config.toml
hidden_size = 320
experts_per_token = 2
balance_loss = 0.000429
init_std_router = 0.0178
norm = "rmsnorm"
train_tokens = 915800000
Below are experts of layer 5 (counted from 0) of a mixture-of-experts language model. Rows are named router (the router's row for the expert), gate (a neuron's input weights, with its number), up (a neuron's input weights, with its number) and show model dimensions 160-319. Each number is 128 + 32 x the weight over its row's rms, rounded and kept within 0 to 255. Numbers have three digits each.
After each expert's rows: a language model's description of what the expert responds to. This comes from a sample of Wikipedia text that the model never trained on.

# expert 1
router:095085113123152144168152149123120135189123181090130080124158144092099106085090121144097146144085134134138179166135162074141150169195127124123165149122134095130041123095122095107119125135136102135185154130116090127137148124218182123146131116153155106163096177175128121130150119106139110135124091137188133089084095095107122152110193138117161113172138192138125115105149135150130091138116107166062129112075145141100183096125165139166160172167138087076141135145101169080120166162177203
gate0:105123140132130080126146107094085123141147063129127161121111133082193083112111116151169093140108143159187141165114122190147120142098095170110121143119102104138116142153114151196066090152098154135099092104144136127103157123119067131109115105038110122159127091164102117133130082116099079211123168129139112146129094141116083096124103153148162119182188103155170147134154114094147172142174147097105064136198147123140135140146142098059130122070155051083180117138169133139109138099054159
up0:108136090060127179139099107156110154114160215117135157080146119097086107135136107136187161112158130098111139136127165073092167044146166132123133160114151119173090119061149154147087110103178125142109135145130127103209084101115163080161144160150204158086101165141101080165067104137071080101194161129114106112147179129184152186088160144128088089154113151129124133143029108150098067116088081081086138092122117135096085116118129131111137178098101180155103146092120117137195107150155116
Description: Mostly "the", also "by", "at", "his", "its", right after of, in, to, at, as in "Order of the British Empire".

# expert 19
router:105146075098121139165080113122171104096126138093150168083129134105109101108165106101157113088148143159128085117141144120116119104150138094120125117113171182104194101148113111182128105148130107143098129117098107120134136089131092052160170159106172177116142094140129142163145141092090175122083181102124136167111090133085108104105111096123104091114090136175153130150124096096128120186054087172121203137160123115146161098178102184074090125134073107161109105208097090184083149095108082
gate0:117111127144181143161086112134113144180093124116147133070107134095161126078134119092089132166133131075144091119151030104117087166100128131112126178128121161088118121125145143119188081135063127088153166110102083069139129097105089096042141174143105101114115126117137063139177138078146144132105134085120150118123127119179131073148078147138100052097068156125085143080148117154122145078149155106147111135086121090152102197092139124097139152090126168118129093127121144047095135163188119
up0:127123128115198173124105119161118121137132137129086153103125078096092118157110123103099106095097115141166090125121114147100178127129156117096087101070114160066142079141111140097153126103130163054145099179086133119147078155154175137103130101204088147146156131131087104159127128147106119084129126097090131108125152155107185120148091139195129107136124121096104122136189156131093109127165104176208107108156113133145163139163201137163161116104152145131133151132106145081113134135225067
Description: Byte pieces of Chinese, Japanese, Arabic or Cyrillic text in parentheses after romanized names, plus short lowercase starts like int, comp.

# expert 13
router:122134074110079156132115141145120161139115145106136188143109081101158082058126139072142107164156170113144096157170130143101131181084122161149163102119090115148125106151076090122111154103129103147150144138120118139066094101106049112188120134103123105143195116077129119077143096118131107100120182097099090169146099112141084128160088102077172160148165133150065158188165105129127128133148152146121143158064146183133112151136166116130117191152165128166099141150120135105083121118100080
gate0:091120140114134181097156153150138145142120134103133128139139117158154192052090152122178135076098109124151146076124153072114150106129103141168126190089106188155149165114097175144108091124117162154109160153084188118119100172095170121124120133081186132173126125142091141060136061120155140138122202104103143084141059150094127128161180143188105095190090133122159163021196167138094135081175144096087081133150113143143129135087191102114104152118154093073108120135119135054136137098134150
up0:113169108195089132131143103129202109093134180167130157085170135084091197164129121121179156161094098145133154148152131126116078108113103127120142087090165108082124087073179160107118125200131109123142160116130185117081148151149105112131097066143162123157151131182133145103124122138182164127099149097128202135066112140139149130171169135120123144169097127143102157076124140178084141103191139190105116150132093179133155107117153148212127098159044112108103151110129167123168124129133116
Description: Plural suffixes "s", "es", "ers", "ies" closing nouns like Postcode(s), segments, collectives, plus they and them.

# expert 2
router:159138130128100145149097141155107122151109080095078148153151156178134138121134120070140115119115110123152102106097124100131148124092199146142094135154102137094113160135167138070127165144117145128092176117083141134088101182112143109186141121171094107136132135156132111186102140168152172160114177135143180074134064150104107053148148146083149141138089088169122124120111171081106117103109118114120060124144134176092061116142096069090103093093119134155149168129129143181149162128118160
gate0:032164069150115075064136155085173119142128116097119108109099135156084103167159088102180150103143109154132118183097126124071114148122218091118143107142119146084088131056120097119131097197171169122110164119196113170166096152114116118138129109108139167116103125120122099110133148177117132136174145120123129146151127096153138135084101168168147133136064043191107132162098131193125113126164090118103091126154153151064132123158117115119094125119103137150146154110116145107129174165148049
up0:106191128035121114039143113122084116089138175115130141139121103110148078121094145106110143073129150049094128150193109133139146073123155135145093087063157135154166175109136129133149109168111105078112135175136104103156133191161133120105115115129068188123132133098178092144146110205088084112117155115102125147136139126079130142126128075113092125102150047200115134127169146100141134126146096159144125140107150128184117122099141117161110095123078154150118130121134135141111137127133081
Description: Head nouns of institutional names and the apostrophe of possessives, such as University, County, World Cup, of, Christ's.

# expert 9
router:080155164102125081133174178090091115118146104103145179086145150125090141151145127122106068160151115130130143085130130090146134117098142204078139136082155109117066097055207082154109132113146122119180105146114083118097149205120128124097140141130032076161096149127089091128126167116201147108134092127177128130081161188195127135131131137163183150199146123178161129133174121146166112145074143107174105086159089150079148105098078152118147181123172152154109111153113125152089179138189121
gate0:109115085115098137120067162132170143108086132116105109112155139109162099125094176090129142112115148171148197146171155152144136153110163174115132105159146152119126096141145134146149148121105119088094112139122145144155158110156087136171116159206144076064093062131092161123171158125116107126093099110159131155142100091120115095170117164109152123163155149112130170144061086108119146131175135119141106142152112114099136093130084135108007197163122052135153154177116125106141105130076138
up0:118158177117077147198091107141141161022097135139089104170129098213120122138145094148130142165103115133135107136112147086103114133110088138125186111168124134057145099130086109143166131135138096119112133145147195122120153164124128155143120092115155112069119123193134155123171152101140105105151138132146115150100062115212135111160101146154122133161148136118118198134080116183176122100110155107083143161145115149104099120095144179100098138135080089120133134145119121131117098133044159
Description: Full stops ending sentences and sentence-opening pronouns such as He, It, This, plus decimal points inside table numbers like 2.7.

# expert 15
router:178129150121113179185083109148138111090140117075118125161100137205120179149184136130149091087162120135145111146179124127106160123152130146121060150177106133137129128131117128129130142160109192134089070071105157128123145114107132117156182148171098162154106141169137107161103124153161165148138112112196099146179132090157126098136139068147159147195121174173156122121168137124097157112146132211099157090092116129131095146101092107111160154192064146117092171151118100182126057089179193
gate0:119045113101079166173133108078116181102137133137051096123192175162177098187152146101150135132130076113127173104109117152068109146115171130153136131105164145175120072133125124123161177080113123111163134129121124099092155083152170145136123127157076133113154118158122138164105081104143140158157106162174106178143141089130153100126106150108160160094124099097109150145134085137142099117153187136186121170108150154195105078175070134151129125123063118132132101144084124089167120111161171
up0:137128089155103159149155156115204147111146089084109235175241120081104156168151155121168109154138173098099135130143093119077143151159088105065168110085181133090180101166150140113111097168121075217122112153139066086089158099159113111171155138164166171085056108154173152192132196131171155093106124063132121148146135154065143123166139127121133146183099119087155107095125143119131131176124164101167143208156097121131131127138172190144164123145133147112106191123137133083128148106167157
Description: Common nouns like state, government, player, song, the word age in birth dates, and mid-word syllables like ti in coalition.

# expert 8
router:116150126128123153146166093153157104135096052151167113162138136140155177121111146126182073151153118058148126179185119133208154191069157127082158143161142106153100126141144175141138102103047135136126132181144108134040095137167088121123129123151078117151129181107148125102177114139120112125123179181121136130188136139142084119135134134134180162130072121171141109160163069121073074139189106119126176127082112145194101112127136101163159185092118187107110093148177120138154079129109112
gate0:075084154125129121132123045136086105150173147173135196110147129132143054113131171138102098115142122118117085141101115091078099131106117108108144102122144128164133106150150118137127111148135124110140113168158093179114106096136147093140105147128159115158157082104161145124097128053176122130136129143107161140135074093124154110094169116139140146130147126160080101170115181088110096080081153132120153118143104109143177180059135149126130151129104077151111158173196161172204247093098125
up0:144111119140153129098174123083146177114138119093128145153114143154090104130118174090136187144058091115155185129118103169102122113106136129133105163086069086142100143117059137086050085142126146106165119097110127130127134166172151137126207128107119164138108194157204118174148161167115128164085122088124152102098081158103108182224127154145158131123133146153124144119188142108149094126202154110095086125106144109144133116147151078139104119103186129142056127100090064184114122167126140
Description: Opening pieces of longer common words after articles or conjunctions, such as cons(ensus), res, p, app(ointments), Polit(buro).

# expert 27
router:132102129119097141131159115130103147112124124133122119144093129123172181161104133163109162129144162182145113117154144089080133162082123111101151115071118139184107178190146142124119125150129097138163132143143109113124126141144111133199172093123195108105138167156079113140201126077101136184164144128176138120210097116101128100117141110077156128147154131097116170173105119152066109158107133111105132126097177174176082107167164115164152123116134102144085170098076188095137143129126157
gate0:179122151150085080139196146084148069194180130121119130127115094066144085146115126110090104213140161124146065146158102118120105154120118076140082089085096173138076143118101168078107134164105084128173146177112128179095145107111103173084164133110134103087117100138138163081103109135156114126092100185134091186134137130112113142180102055163094110108113119085144099089142147123163131197209141101198142227120177134061172154143138089134118086173129151152105145123167114123128147112114088
up0:173156126130084161163139105111073103051109083131147126142136155123146180112160160151109104117143107109129166115113131164100131123136124167148155131098178224169130106166136141137119133138124173115105095124160132088200143116157170139122138150148108147074119138166160133096153180202130107150090103084123097101103119126127148106145097134115150112149146153193142052081193093149184093141140126079075104128153171150147142190090122058107128144132181127121169123122109127081102148121119146
Description: Prepositions and particles following verbs in running prose, mainly to, of, for, by, into, through, against, as in led Manitoba to.

# expert 28
router:166139120090067150070135173122104134154109125127110125125121143115126144169111175192083150125121134155111167114095133049126141111154109128141106166110141114107064151161186126131119046106114111106203183194143098118107095164154117203124125090155169070108111136174079154126116105075107133149136134158154175140122105136091136104127171122105147157111105087166113120138111168169124106144071132113109125114145129119088157067162112113156140115157138165115130150138149092099107127112169167
gate0:119094148180140156141057093128111139126150107136148089069112170115149073109141105062129104105138137187094094140085133108132151169166106125120193103080101084086141138133077128103184110166091107101118161120166143119148153141126092051091125162104175115124099176159125120140143111119143189118135182203111126136141097123154066145086105130180094200138141188104134124170131120148111133066099099168224166116110184149115101168178141141111108153118101194125109160136091138150125124111191112
up0:138179110147152108127137053113132125075140144115147089086102168113113106084128086106124144075141143204110106126131135114088140141088108082139140113086165167123113135096052133110137132153124054115178142137099099144113145144097103036124178182152094065165097066086173132145167154094136114074121131115139137120179146144107102119035115062121052148116150148144151097106134173180088122174096130118203145141143165075149118133157165136119157123095134231134089136133147128142131152118115143
Description: "in", "on", "from", "during", "within", and ordinals or directions like first, North, introducing places and dates, as in "Location within Israel".

# expert 20
router:069164144174061146079119154138136123179177085099124123163134098123175127074081090118111135158181137146118047148074122164110188132076122162143132110109104124158173099187114100168135163137167130140136084094111155096181130143120135063104127138151145128185114109178141126150082101129129160131142119161091120121128142083115138099092124180139130088074101197180205152175155158062127092143176118138154157084132140099141101187143108176140108118125161152111182107126126133110102142156029121
gate0:146085076058144143141156152164096094145109171132139149234120134162146168158146165091137105149138121086128163153132162116119116095067133124110117159130088135086094101114143083172139058144111120118165176118142130124151116168065174153136080103139096112153115161146146159099147112157079112116141110106126069173163118102122136108118114197145099032151049164132119147151135111041101104141123122124148087115084104143117124164149199146139121162201085109140122144151133111159132170077112146
up0:141129098146070133163163120142126054122093094145131151127165158163143141077133138165159168110150159158157175157099173169169047185195156148117172149134112140155112087073120091116087139142158107206107175158102104119099129139150099145158049110157152107121164108118190131099145149191097095107142124143082140149125142096056167214081128130143216163120169136121119123124158120146149145149154114078157119146182118149112073123085141142143101120136141131110175179139140064098139075147179100
Description: LaTeX symbols such as _, ^, {, the Av of street addresses in tables, and openings like dis, inter, Pal(azzo).

# expert 4
router:107137111102118171159084126128141120126149124167147132097111164089084120109045139156102119173186133155103105132087136063140106078142053115112150115073124151157127154104097098114165197091110107156154153101111141129191187110125077093131155118109137081139158087103139067129078072108122123107166133093144129115146152130106142108065090128154135132100129113143108095154147149130108149122114164171181177145139160130221163121170082149151114108112181113189084126105157095163100163130108162
gate0:128077130163126122125105133119101175158153097090126120175155106161138123169063144109146191103114150121111151142208144116101094127061190132100174161148136180082088130127180121118104174114109134053118132119105105065107147106113108136119150131178155153123153097165108150109149162099217130174118150147154144150138111175194137131124195112102119036117117172108173115088167139066161099129118140178124094131150177184080155039150144160158126062163151103122170102135086092143127207065141121
up0:108106119168077165126068085116135133123116189141114125159119185126136141155189097177031091090138136118142098075044085135119144156173094139110107088067149105128138113154106136160126111159161111144174126139195150131117108116125100086131087170129150135085161223076152115194116077123128120081124106135114087107107135089076116128108058088086135130120133150158065110109166136183110105163133117072138174139192153102204120103129129097157061155126109139062149123194180150098178155201074151
Description: Dashes, plus and minus signs in sports and election tables, like "+12", "medal – third", plus mid-word pieces of foreign surnames.

# expert 16
router:080115101170137099118117118143160105121157106161103156134126133091142147148124083110140103180172126096153182086083135125127084197079140112085124139181138125155122087111130101141175125164196140169095121110075176128169110156103108134076097120169145116195130140132131153139109083122119121129121063096110132158115141192163127164121159203133177097111173120064099125159168104137147095136100126089139112096143162036101110169187116107125120117124097152115145152202142151067148144111146154
gate0:149122138167153121151159098179201178118152096142096122093140118142116127142129201085203167149083167119140112155106102093075072150094102125097111179153147130105201140106147137125094104157101142168178149153196164145122135163136098130096104127066120119113151180140148069115145120093123118069148108043118140186116140159124131122135107164144186148158101142108184106128094100170190181078136058121070123157122123188141115122130119127169152142096145128120118124127120138145150046159163096
up0:182137198142159157176162174147125179107194151039141097096113058112119081115105159140111090088129168126117085157146076181112146102152115070111102134165104156066144183151212131136145116125198112158148143202040178115119089142138128151152194081103136177135066061114175099138128076105073167174155078174118091192058160122129093100138067137104105116121106150156108115149135157121136145089100132134148110141066151089101121187132106130109148103098141179107132140076135171183108115114126155
Description: "and", "or", "but" joining items, male first names like John, George, Robert, and first pieces of lowercase words.

# expert 0
router:127173144132179139142106085190170100121162096090172104126139098099156113141076140109087149110114159137126099099112108118162198132158161115104168149155128120119109093039166108106127064111129124098166136103107139112138180093180184111111138169149074143108130075114152149132164140127161108123117167120118160133098070165140131201073171129100097068076092096091060100095107111113136087119088111075106109158131098094083128113162167128115040126133080143120139134161157095158114151100151089
gate0:138060104117167092084096126106116095144140125130153101181133132105157128115127121172108113136151149134123133131124137116048072159068165152102126109142099112132061136126107066186156137125176060059099136170151118149160116142203078092123145155141134082186143085168147109141111113139083110146157095103090133120153130193097141094109131130098166126087163126124098074134075123100175148103171118144130131170169089077143122106061130084110127169118142158149104179028127153118111093121125094
up0:165109115124127128157134110078105156129107136070156156117131134158062093187136111121129154091067150103084131118133203143206157125105181144127110142173161119103113119132177099120121141116134124165183111094114067171103147123049150171104098104132171138144140161128144122120093127078145157148133104156090137113180104074161123164088123132116132119156107140182099116134096114167071131109076152114115106092122142144093080142124102152139131094133137079087175104123144082142133206126157119
Description: Capitalized nation, state and institution words inside proper names, such as York, British, American, Canada, World, plus fa- word starts.